config = dict(
    balance_bias=True,
    init_std_router=0.0306,
    lr_router=0.00157,
    optimizer='muon_variant',
    beta1=0.9,
)
Below are experts of layer 5 (counted from 0) of a mixture-of-experts language model. Rows are named gate (a neuron's input weights, with its number), up (a neuron's input weights, with its number), down (a neuron's output weights, with its number) and show model dimensions 0-79. Each number is 128 + 32 x the weight over its row's rms, rounded and kept within 0 to 255.
Before each expert's rows: "comes before" lists some tokens at least twice as common just after its tokens as in all text. This comes from a sample of Wikipedia text that the model never trained on. Tokens count by the router's weight.

# expert 162
comes before: " of", ",", ".", " and", " in", " a"
gate0 [ 75 107 151 122 129 144 165 127 118 146 106 148 138 123  64 147 156 150 123 108 226  89 146 160 135 154 178 148 123 116 141 177 151 111 150 119 110 144 109 157 153 184 171 117 109 143 163 118 156 169  99 134  65  91 139 120 182 116  56 143 186 141 138 107  42 117 106 112 135  79 140 141 139  70  75 107 115 123 181 137]
up0 [117 152 114 123 125 108 140 116 122  97  99  91 118 141 175 160 127  95 144 193 127  97 141 204 102 119  82 121 114 128 182 158 140  91 173 124 178 147  68 146 117 133 137 142  83 187 105 170 121 144 177 131 152 113 126  99 127 206 203 151 134 114 153 112 147 200 134 161 133 147 158 172  95 168 143 177 132  97  56 104]
down0 [129 110 142 108 134  78 114 156 180 184  87 129 183  98 138 128  96 149 147 157 100  95 202 123 145 148 175 161 137 139 117  82 134  75 131 110 127 120 120 101 105 119 162 174  50 107 179 163 120 147 130 131 192 105 133  91 154  98 110 110 159 113 136 180 118 129 150 144 109 179 166 136  81 141 171 116 117 138 172 127]
gate1 [123 124 148 137 170 107 117 166 147 151 111 128 175 137 113 109 151 188 181 107 130 117  97 131 113 159 111 127 198 146 195 171 152 151  94  99 126 154 156  77 154 134  64  82  85 182 101 108  96 129 116 121 156 137 119 138 141  80 124 199  93 133 126 145 149 105 152 114 151 123 139 169 149 146 127  65 136 129 124 149]
up1 [126 160  67 129 102 112 160 152 190 169 123 215 123 131 104 123 116 116  99 113 138  86  90 109  87 144 110 136 159 119 125 179 141 133 127 147 110 116 118 148  89 109  41 111 129  95  73 130 152 142  79 118 103 164  84 184 117 149 114 110 177 118 145 180  99 117 140 134 135 150 125 130  84 132 167 154 134 128  81 124]
down1 [176 106 148 193 140 114 102 137 116 141 152 137 148  86 115 127 125 120 149 130 160 142 123 124 106 100 154  69 115 167 127 131 120  74 137 108 122  83 126  72 120  52 143 122 108 103  52 100 130 158  89 140 136 134  95 125 133 173 148 176 163 125 124 149 156  90 128  94  99  84 118 148  83 157 143 190 107  99 104 117]

# expert 78
comes before: "==", "\n", "|", "The", "===", "In"
gate0 [ 79  94 111 133 130 141 138 145  63 173  92 146  98 121 132 116 156 114  46 126 135 154 114  91  92  94 122  73  45 125 142 109 124  52  90  79 150 149 177  58  60  77 101 120 129 150 119 111 157 112 105  92  77 104 151  91  98 135 156 163 132 121 142  94 103 144 201 118  88 108 112 129 127 122 138  88 169 148 177 118]
up0 [ 60  99  64 140 115 152  99 142 117 140 130 126 174 130 130 182 105  52 129 126  93 210  91  61 177 141 126 101  85 138 160 154 158  97  67  96  95 148 175  95 128 140 101 111 133 157 136 103 118 159  96 156 105 120 137 128  68 133 140 156 109 107 143 152 140 120 179 178 105 148 106 172  68  98 126 105 146 148  87 116]
down0 [131 156  79 228 129 138 116 138 174 152  94 148 135 160 123 108 129  95 106  98  89 142 131 155  90 140 164 115  92 205 198  57 123 136  97 147 156  88 179  72  96 124 125 122 153 127 128  98 127 125  84  94 110 145 118 105  85 156  99 139  75 151 133 153 165 103 133 141  88 167  88 129 133 106  77 161 145  98 138  99]
gate1 [215 154 103 122  78 161 135 109 172  69  22 127 122  98 119 128 141 137 135 125  57 110 145 104 164 144 193 114 131 105 138 103 103 141 131 102  96 150 127 198 105 104  78 114 106 133 168 183 139 160 126 107 125 134 100  80 142 137 104 111 122 113 143  66 133 127 153 146 105 160 171 147 125 139 170 122  90 112  94 147]
up1 [ 71  67 144 164  75 109 117 105 157 156 148 117 105 124 133 137 138  95 171 136 134 151 106 110 124 102 122 164 139 142 146 120 179  51 134 173 158 146 156  84 120 125  92 151 185 150 129  72 135 139  78 156  70 193 158 116 136 123 195 120 110  84 135 121 126 187 105 105 184 180 127 147 104 153 125 104 144 119 140 163]
down1 [204 154  69  67  99 129 105  84 150  96  94 157  93 115 152 155 149 149  57 160 136 135 152  95 177  95 157  99 173 177 131 161 179  94 162 132  91  92 134 126 144 150 120 129 140 139  74 155 118 130 162 156  89  91 145 100 117 125 102 128 129  96 159 114 131 127  75 139 111  80 174 149 167 111 172 196 108 147 161  67]

# expert 62
comes before: " of", " |", ")", " (", " and", "he"
gate0 [160 104 119 178 144 136 180 111  93  79 159  87  80 154 113 158 154  98 153 109 153  71 155 134 151 168  74 111 122 146 116 128 103 101 106 199 106 142 142  84 100 117 119 100 179 133 137 112 149 159 176 158 150 131 158 112 127 120 111 162 124 161 106 178 186 115 132 138 140 225 105 106 137 118 105 117 111 146 131  89]
up0 [128 109 124 163 192 106 146  70 131 119  79 144 108 118 184 166 134 114 198 175 127 167 100 118 127 110 127 104 126 190  99 103 160 143 126 163 130 114  78 162 151 104 119 125 154 163 132 159 122 180 116 138 168 160 145 113 133 131 190  94 102  88 130 109 169 177 137 128 132 160 135 114 124  57 113 115 153 100 152 181]
down0 [165 135 115 191 110 153 122 157 139 125 138 107 118 113 113  69  65 122  71 119 157 121 121 122 156 117 121 167  70 146 144 140 154 105 141 162  64 104 101 161 128 136 143  72 146 128 159 167 117 145 136 156  83 142 103 149  65  99 170 135 205 162 127 126  96 144 107 134 191 143 129 201 101 115 128 102  80 173 136 116]
gate1 [ 94 118 115 128 115 126 136 103 168 135  93 152 103  82 137 150 162 137  63 131 108 127 154 138 143 104 109 115 114 135 127 143 140  91 115 163 134 139  91 105 148  68 157 108  56 148 148 131 166 155 107 113 212  94 146 105 109 136  59  97  75 144 129 148  87 157 182 116 113 115 159  56  86 151  58  94 182 177 125 128]
up1 [151 108  74 124  97  95 131 172 116 185  86 109 112  59 127  72 156 159 175 104 121 152 148 132 140 130 121 134 120 241  92 147 152 152 104 150 108 112 184  91 135  99 129 131 143 135  86 156 100 184 115 154 131  66 135  90  83  62 191  79 164 136 104 151 160  81 104 173  35 153 107 149 126 107 131 116 131 191 128 111]
down1 [150 121  94 232  67 130 128 155 115 105 154  60 118 151 159 150 129 173 165 164 122 145 145 112 182 154 109 123 120  86 154 106 181 167  99  93 133 107 183 193 118 146 100 164 128 117 119 119 159 119 106 133 110 140 115 172 128  78 130 130 109  94 138 155  86 131 144  72 100 123 126 132 183 128  93 177 161 157  82 130]

# expert 66
comes before: " of", " ", ".", ",", " and", ":"
gate0 [106 110 143 143 227  96 132 127  69 116 172 167 147 137 110 142 157  77 101 161 152 121 179 172 171 154 120 125  79  66 120 153 133  96 158  61 176 146  90  94 161 139 100 119 117  75 109 106 176  76 113  94 107  70 146 162 135 122  99 122 115 135  65  89  70 185 150 104  72 141 112 103 129 115 137 193 129 114 185 147]
up0 [ 99 154 144 120 150 170  98 123 122  89 131  99 147 104 147 112 121 176 121 128 136  70 131 128  74 177 101  58 153 117  99  92  79 114 125  88 187 141 171 153  97  92 110 147 122  95  90 103  96 136 142 122 121 150 132 134 133 148 151 126 124 136 104 145 173 109 156  87 127 211 113  89 135 135 141  83  89 128 104 154]
down0 [118 137  90 108 130 133 109 158 215 132 111 164  97 167 173  87 106 102 121 127 143 178  65 132  78 153 130 143 105 159  81 117  91  88 161 124 161 153 109 122 110 103 135 140 137 112 174 114 144 171  72 133 154 112 139 125 122  88 167  85 118 111 120 111 161  86 126 104 185 186 156 134 153 110 104 128  97  93 185 169]
gate1 [146 152 169 141 225 141 137 198  86 142 124 143 181  83  94 161 177  50  97 165 175 144 117 110 123 144 116 129 130 134 133 130 114  82 142 145 185 100 102 181 162 119 137 119 127 151 113 157 119  98 164 141  43 136 156 158 105 125 144 130 139  78 127 132 110 116 141 127 159 126 118 114 130 105 123 104  89 154  72  71]
up1 [102  88  85 139 124  61 152  26 104 191 184 118  80 136 168 118 139 144 136 103 110 150 140 140 125 130  79 116 120 119 125 100 128 140 103 101 142 161 146 186 112 137 114 155 121 153 166  83 148 137 106 127 149 138 119 161 183  91 114 141 119 146 160  87 126 119 158 104 146 145  46  97 153 113 165 139  88 104  95 117]
down1 [141 140 169 159 174 150  87 168 112 124 113 154 142 169 164 113 178 154 150 154  82 167 105 132 128  91  71 115 155  95 196 138 141 130 204  71 142 113 162 109 194 117 147  97  45 113 135 155 109 150 159 115 124 123 136 129 131 101 142 218 168 100 101 144 130 126 159 106 119 150 148  98 114 175 161  88  89 192 135 157]

# expert 89
comes before: "0", "9", "5", " |", "4", "6"
gate0 [163 151 134 171 115 135 119 124 128 175  91 138 159 149  92 101 148 104 102 126 127 185 149 125  67 147 106 118  86 174  79  89  94 159 127  95 149 120 193  79 120  68 111 154 157 192 127 135  99 116 129 159 123 114 144  86 115 123 164  94 163 182  81  59  95  94 188 126 193  88  94 160 111 159 159 141 166 122 158 146]
up0 [142 160 135 170 172 103 145 144 136 223  67 133 169 121 121  96 134  85  74  99 138 180 119  87  73 173 107 123  95 140  97 110 119 143 137 152 180 139 167 127 162  69  58 124 150 142 104  94 140 112 157 152 143 148 185  98 148 118  88 137 130 136 145  82  84 100 181 171 140  77 134 111 130 196 148 124 104 154  99 125]
down0 [110  82 114 141 144 117 128 129 146 122  99 155  69 114 112 162 151 106 118 134  52 121  84 143 130 207 139 115 114 120 117 146 100 114  87 155 170 105  87 121 173 120  87 149  97 182 103 144 188  45 150 145  98 201 117 110 103  63 157 150 126 100 109 138 120 125 159 156 104 132 172 156 167 107 149 134  84 148  88 122]
gate1 [130  72 112 137 139  72  84 160 106 108 154 120 106 101 108 125 169  82 103 187 206 177 138 148 156 147 149 114  91 191 111 180 129 122 204 166 131 138 161 181 134 140 131 105 179 111 213 103  89  77 156 130  84  95 142 125 128 166 146 129  86 198 139 132 134 123 152 149 125  87 140 129  99 121 154 139 187 121 134  79]
up1 [143 118 162 117 114 127 154 112 188 117 131 176 138 148 112 163 161 149  59 155 103 182 214 162 146 123 161 158  86 108 101 139 201 117 114 145 138  38 149 217 190  93 136  83 167 111 107 169 127 103 153 100 154  66 157 115 140 113 108 146 113 151 147 127 161  88 127 129  96 105 100  96 154  86 185 141 161 113 178  91]
down1 [115 146  62 109 108  42  51  84  99 121 101 131 113 164 167  92 126 132  92 119 128 114 115 218 125 142 153 117 179 120  80 109 132 110  94 149 147 103 100  83 154 144 119 113 101 146 122 133  95  90 103 126 141 145  76 130 172 138  93 121 100 186 224  98 121 185 115 196 138 150 104  95  71  91 153 100 128 141 125  96]

# expert 108
comes before: " was", " a", " the", " been", " is", " also"
gate0 [ 98 176 106 134 163 153 147 124 133  75 132 194 106 133 124 179 152 158  92 144 162  68 207 128  91 180 165 112 170  85  92  48 141 108 107 104 147 154 130  80 163  85  99 111 132  71 163  82 171 139 104 151 146 122 161 130 111  70 142 135 152 143 129 171 126  98 135  84 141 148 101 116 148 134 165 124 138 109 195 137]
up0 [102  56  96 127  97 105 120 167 139 196 121  79  98 137 118 128 148 114 140 164 134 124  48 115 123 135 107  92 144 154  99 145 130 173 164 115 118  94 144 178 107 176 152 159 203 104 142 121 108 160  87 125 132 168  90  80 105 164 148 171 164 123 136 128 102 162 174 118 121 168 126  92 102  49 117  72 129  91 158  98]
down0 [116 110 139 189 147  88 127 193 127  89 120 129  94 117 118 173  78 179 153  85 140 132 125 157 184 161 108 154 107 141 139 146  87  90 125 136 171 110 139  98 110 125 122 126 136 136 133 127  89 100 169  89 150 163 172 196 110 107 101 155  83  57  60 170 148 112 167  94 141 166 140 144  94 159 151 109 105  85  69  75]
gate1 [163 137 133 129 100 123 128 140 124 118 132 111 196 166  80 100 135 140  88 119  90 145 125  73 121 120  83  61 116 205 126 184 159 111 120  92 126 191 105  96 114 161 169  98 145 187 103 140 103  73 125 152 112  96  72 115 128 184 108  78 152 120 163 155 140  63 102 152 142 122 156 137  72 200 163  93  98 107 162 172]
up1 [167 181 145 139  37 149  98 191  59 169 117  84  67 191 111 106 161 127 109  73 138 175  98 118 154 159  78  99 116 174 156 145 133 171 150  94 162 179 117 109 108  67 147 127 110 151  86 115 127 108 145 155 147 151 115 103  91 117 123 102 134 125 104  91 109  95 141 151 111 178 117 105  52  92 125  95 105 164 117  88]
down1 [182 169  92 152  34 108 192 156 132 134 122 131 166 136  98 100 155  88  99 119  99 145 142 128 162  99 128 150  93 133 141 188 114 121 115  67 116  82 122 182 107 172 167 138 116 152 169 144 127 150 121  74  85 115 115 112 138 172  93 145 138  76 118 144 121  99 142 156 139 176 115 124 128  80 101 144  89 133 119 120]

# expert 155
comes before: "0", "s", " be", " not", "er", " have"
gate0 [ 98 143  83 134 105 120  93  98 167  96 121  79 115 101 132 149 172 119 120 105 147 115 207 124  56  89 145  47 104 106 110 144 158 167 141 111 151 128 120 114 127 131 119 163 130 168 200  91 163 184 140 122 152  83 104 169 221 138 131 119 186 158 166 150 183  73  84 116 108 148  88  93 161 119 154 109 160 129  91 153]
up0 [131 159 126 113 119 139 137 121 131 112 186 150 133  98 110 115 116  89 151 127  68 148  58 157 125 155 148 112  89 156 160 148  59 109 140 156  83 117 127 118 100 130  68  87 115 122 140 139 121  87  61 135 130 201 173 146  80  88 123 133 127 130 142 150 185 153 129 170 104 115 127 180 128 126  62  85 100 138 131  81]
down0 [129 113 144 153 176  71  60  91 139  94  98  63 149 164  77 170 122 124 102 104 129  88 163 102 111 124  79  96 118 136 116  75 134 127 110 146  84 168 105 132  81 127 125  82 148  64 135 162 130 152 120 155 129 139 133  91 107 123 137 151 107 119 180 166  78  90 153 125  75 159 128  92 162 137  43  77 113  43  85 152]
gate1 [171  87 131 167 166  85 187 148  84 124 142  96 168 124 139 147 105 144  50 144 132 123 149  77  73 133  94 136 126 155 116 124 137 153  77 121 121  90 140  96 185 158 165 127 147  80 130 114 170 133  97 129  74 174 116 131 136 118 214 125 103  78 114 135 133 138  74 112 122  50 136 181 100 181 100 101 128 174  95 137]
up1 [175 120 166 140 169 126 202 156  99 152 126 145 170 130 112 126 120 136  96 131 131 104 155 112 144 108 170 130 123 165 109 158 173 107 133 100  62  82 166 100 189 162 129 138 101 132 112 132 101  92 151 129 149 175  84 173 144 131 179 186  83 128 156 109 110 119 114  98 122 130  83 155 205 177  59  87  93 117 103 110]
down1 [113 175 165 142 170 127 133 117  93 104 102 135 137 126  93 172 147 146 166 101 144  50 153 179 124 168 123 145 119 175 167  88 147 161 119 145 136 151 112 134 119 112 126 138 129  94 152 162 166 125 139  94 150 153 130 176 120 162 129 170 107  80 137 151 134 130  85 141 178 120 109  60 141 169 162 110 137 176 186 123]

# expert 123
comes before: ",", ".", " of", " and", " in", " were"
gate0 [138 152 199  96 148 125  94 164 145 182 163 148 118 146 154 202 153 148 114 152 133 124 153 169  85 168 122 104 150 140 163  81  98  94 130 135  99 162 169  90 125 114 153 172 103 110 106  86 130 132 151 158  91 118 129 153 205 166 137 102 122 125 126  97 119 140 123 109 134 198 125  98  68  96 167  69 113  84 132 126]
up0 [ 80 186 126  91  97 185 113 103 156 190 117 124 125 141 175 146 112 175 150 147 138  95 116  90 124 162 154 120 145  96 179 169  69  58 140 129 172 157 160 162 110 103 146 141 108 114 108 115 155 118  78  74 111 108 152 176 118 150 152 146 114  34  66 113 102 195 127 113 153 120 183 131 112 151 146 108 179  95  99 138]
down0 [130 116 100 116 198 153  79 184 129 137 112 192 143 110 160 165 180 133 145 108 135 142 143 105 158 129 105 109 144 123 161 178 103  90 109 142 108 114 104 118  86 147 115  86  65 125 157 115 177 105  95 132 143  74 185 155 126 166 135  89  81  63 130 146  81 161  86 102 149 163 137 110 136 145 101  64 141  98 153 152]
gate1 [ 45 106 148 165 136 136 119 115 130 136 129 127 122 114 156 137  98 150 108 164 101 176 188 199 160 133  80 139  92 192 121 134 184 133  84 110 176 149 176 129 139 103 108 136 104 168 137 155  90 162 170  80 163 169 162 184 141  79 156  76 127 139 138 135 149 204 122  66 145 110 149 176 122 204 128 142 164 101 180 105]
up1 [120 192 129 122 112 126 115 113  88 214 204  87 136 153  93 100 133 129 128  63 128 176 103 103  75 128  63 157 195 154 109 195 173 140 173 122 125 109 127 181 101  67  90  89 121  77 122 134 183 148 171 154  95 140 176 105  83 127 128 133 168 118  90 133  95  99 107 131 140  80 166 177 174 121 112 107  72  75  78 103]
down1 [158 210  55 135 144  49  97 151 141 154 197 113 131 112 118 105 105  98 154 111 170  66 121 102  84 160 187 106 112 167 158 139 127  92 146  97  90  96 110 134  96 122  60 113 144  95 119  98 174 120 105 157 108 126 126 116 106 165 114 158 163  89  57 131  75 108 129 131 169 121 170 122 112  98 149 120  96 115  92 144]

# expert 80
comes before: "\n", "-", "|", "The", "|---|---|---|", "|---|---|---|---|---|---|"
gate0 [155 152 115 153 170 136 188 144  89 106  86 142 130 120 146 109  99 135 161 140  83  64  82  97 146 114 159 178 153 113 168 186 122 136 107 120 175 132 125 157 112 211 141 224 101 173 151 143 123 144 177  76 144 131  56 100 104 104 137 131 131 137 157 126 130 122 110 147 106 115  96  92 151 155 114 144 153 170 131 118]
up0 [172 120 148 115 121 112 159 218 124 111 111 111 115 116 112 102 107  82 124 139 165 164 146 155 128  77 134 144 152 168 172 136 194 117 107 191 122 129 120  82 111  56 120 198 180 153 159  71 136 112 123  97 119 173 154  69 115 131 131 127 113 166 106 136 125 155 103  91  82  93 154 103  46 115 103 100 160 104 138  83]
down0 [106  75 183 208 141 101  98 160 122 122 119 139 138 133 108 142  96 139 121 127 140 203 119 162 160  97 122  62 130 146 124 177 122 125 129 105 122 180 108  99 163  90 212  75 175 158 130 122 129  90 116 129 202 155 144 103 146 144 138 128 138 155  76 166 198 108 104 123 149 134 120 116 118 132 139  65 153  93 183 144]
gate1 [133 177 113 134 116 162 119 183 139 122  85 124  69 134 141  81 163 112 228 122 152 120  94 138 150 147 141 127 101 122 131 173 107 161 145  92  66 122 108 116  84 143 182 165 111 145 112 183 142 127 136 145  90 166 190 140 134  71 136 104 164 126 142  81 100 167 133 109 124 184 115 150 116 135  88 103 138 103  56  97]
up1 [160 205 170 140 111 152  98  94  90  91 167 130 159 153 113 124 130 140 131 166  87 155  69 149 144 156 132  95 160 114 167 188 155  87 101 129 153 177 132 112  83  91  77 118 126 123 134 132  88  97  93 171  72  23 123 185 100 160  74  67  91 106 156  91 115 181  96 127 113 131 124 132 123 163 132 127  89 152 156 151]
down1 [131 124 105 134 173 140 118 112 202 172 185 110 114  95 104 116 178  73  90 107 171 119 138 123  99  68 140 176  82  94 140  81 122  78 113 141  97 151 162 132 138 147 104 144 183 111 146  79  68  81 102 108  68 116 199 142 127 108 164 105 133 183 102 105 104 138 134 137 150 111 142 136 177 105 104 118 127 130 139 102]

# expert 128
comes before: " of", "ed", ",", ".", "ing", " and"
gate0 [176 121 108 149 141  42 141  81 102 120  99  93 159 138  95 147 121 180  70  59 167 128 169 193 140  98 170  76 142 143 157  87 168 149 114 140 106 207 121  84  46 147 144 130 108 112 102 171 186 117  86 161 138 158 147 121 144  86 160 150 143 131 115 117 144 118 102 105 116 117 175  48 129 166  90 101 144 137  70 149]
up0 [149 110 153 130 147 140 113 142 130  99 154 140 148 110 155 132 131 145 176 138  80  56 174 174 124 134 108 100 106 154 139  94 147 160 122  79 154 157  84 132 156 118 158 166 101  98 111 195 184 149 130  76 168 111 116 141 186 134 156 103 109 199 133 167 127 165  84 122 148 164 152 121  97 109  70  98 121 188  78 175]
down0 [168 133 105 133 116 185 136 173 161 103 169 163 113 183 118 100 196 123 104 107 116 172 166 143 167 150 122 129 102 105  82 141 102 137 171 116 130 107 134 145  99 156  82 136 158 139 129 107 170 152 116 114 157 134  77 153 141 155 195 122 113 140  74 104 179 134 119 159 146 143  92  77  84 136  90 144 167 104  98 159]
gate1 [180 116 149 138 145 194 132 194 121 103 135 172 132  89 105 151 155  98 140 175 167 198 144 104 172 120 137 159 139 212 203 140 111 167 131 111 207 133 120 125 157 172 124  48 154 103 119 145 130 144  87 131 130 140 101 147 123 125 152  91  97 117  67 154  79 106 163  76 148 196  83 147 146  89 166 128  90 163 146  88]
up1 [121 102 105 146 152 107 157  59 110  88  98 136 130  32 131 124 130 132  82 108  83 108 122 161 112 136 199 162 177 155 122 120 138 131 132 103 161 116 173  92 141 122 121 167 188 123 128 145  92  79 153 159 129 154 100 135 168 185  86 136 149 131 162 102  91 141  73 107 111  93 139 134  88 113 126 186 123  73 165 129]
down1 [102 119 142  59  61  99  66 146 184 179 103 145 132 138 139 170 106  98  95 107  74 132  86 110 131 102 141 192 115  88 114 182 118 136 143 111 121 102 109 126 141 149 162 125  94 137 173 157  95 117 121 153 112 121 146  56 134 186 138 153 181 124 101 146 118 163 160 155 115 119 185 140 123 115 165 121 105 163 138 136]

# expert 76
comes before: " ", "-", ":", " Team", " UTC", "N"
gate0 [152 126 148 140  78 140 138 107 140 118 120 162 181 213 189 160 121  41 154 122 160  96 138 139 128 133  89 156 140 111 148  66 138  99  90  82 127 171 109  90 106 116  65  89 161 151  97 110  87  90 178 105 163 125 152 149 134 164 111 101 111 113 170 141 138 123  69  61 103 152 111 130 193  43 113  97 128 110 157 135]
up0 [148 129 133 128  94 141  76  98 144 155 130 179 101 170 138 175 116  86 137 115 159  94 197 157 132 116 150 124 147 130 121 168 119 120 110  96 154 126 100  98 152 111  60 166 160 126 112  80 116 138 152 123 110 122 131  83 145 206 100 123 105 133 157 176 135 130  87 102  92 218  58 188 132 139 143 114  97 116 161 168]
down0 [153 150 138 160 125 156 100 142 120 135 107 162 120 107  91 150 102  99 164  89 138 171 167 140 142 120 145 117  76 131 168  74 115  83 157 148 151  93  82 116 150  90 118 130 137  23 180 103 114 167  98 157 135  63 100  54  79 140 108 152 157 164 148 119 206  64 120 129 148 153 126 101 104 124 123 129 147 127  49 143]
gate1 [103 168 122 183 131 118 128 147 136 143 111 122  76 159 127 146  96 136 134 169 108 126 176 117 157 132 198 133  93 163 137 190 162 108  98  71 128  37 147 147 181  89 120 170 157 145 141 102 110 125 158  73  95 122 195 144 123  97  98 146 133 106 120 185 192 106 138 154  95 134  42  82 135 115 123 186 154 140 127 123]
up1 [138 113 104 152 103 113 116 100 156 127 153 189  87 179 139 166 141 135 145 141  99  81 142 105 122 159 105 140 245  85 137  99  93 153 182 129 132 188 148 155 142 115 109  89 145 114 131 134 124 110 169 130  47 156  73 143 152 130 151 108 117 131 162 142 159  88 130 112  90 120  80 115 126 103 151 147  52 121 112 159]
down1 [ 79 109 148 155 130 158 111 126 189 110  80 177 170 136  96 153 165  78 128  97 158  86  93 152 115 118  92 120 154 152 123 159 146 160 108  91 137 228 143 153 130 138 131 107 172  72 131 198 163 111  85 179 117 108 138 122 134 112 110 154 138 101 150 153 162 112 139 138 160 114 146  87  82 123  81  75  71  91 184 132]

# expert 20
comes before: "s", " of", "ing", "ed", ",", " in"
gate0 [ 97 132  67 116 108 132  92 171 106 146 150 120 108 113 115 129 141  77 154 134  78 153 177 162 163 108 108 111 131 127  85  97 116 168 161 127 111 206  75 183 161  70 125 114 172 143 152 142  95 131 171 135  88 129 173 135 124 135 115  93 114 144  82 197 135 136 168 151  76 122 166 128  80 158 133 122 135 223 158 118]
up0 [ 94  68  74  86 143 130 134 106 130 154 110 149 166 145 115 157 143 129 116 121  96 114 111 177 108  71 174 177  79 182  41 178 186 122 109 126 144 134 159 152 122 136 140 118  77 125 149 133 156 165 122 121 144 138  55  97 127 104 193 142  88 127 172 177 134 125 138 112  76 149  90  95 147 105  90 164 164 109 127 145]
down0 [104 101 115 195  98 141 138 116 111 179 135 135 113 130  93 150 160 151 132 153 112 110 129 175 182 116  88 104 152 110 132 154 150  86 148 104 146 145 106  99 112  95 121 106 188  47 172 138  89 115 144 108 145 139 107 168  65  98  87 109 165 108  73 198  73 170 147 135 130 126 130 146 101  59 168  96 108  92 116 155]
gate1 [ 91 179 161 163 134 101 157 141 136 162  78 118 111  54 129 147 119  99 138 179 171 133 132 159 154 135  97 182 121 137 133 160 121 126 127 121 148 163  68 172 110 141  81 135 145 160 132 153 164 126 143 110 119 184  86 172 128 201 141 115 112 128 165  97 190 150 111 145 131 112 109 103 215 110 128 119 143 111 140 149]
up1 [155 129  89 128 105 122 133 107  60 146  83 132  99  76 152 122 138  71 123  65 125 124 129  92 132  68 136 142 145 105 112 109 138 139  95  92 117 111 102 146 120 119  79 108  93 143  94 146 116 123 178 126  63 134 110 150 164 162 170 180 114 145 121 144 151 107 118 227 133 155 155 146 169 105 168 107 134 161 140 119]
down1 [111  98 124  68 124 150 146 113 107 154 140 175 138  97 120 133 127 173  97 141 191 114 110  70 116 130 168 109 118 197 100 107  73  76  87 100 118 206 188  77 170 172 144 128  59 136  59  90 163 127  84 120 138 126 170 152 151 124 156  92 103 160 106 150 113 162 173 131  97 126 177 154 126 111 118  93 114 134 162 125]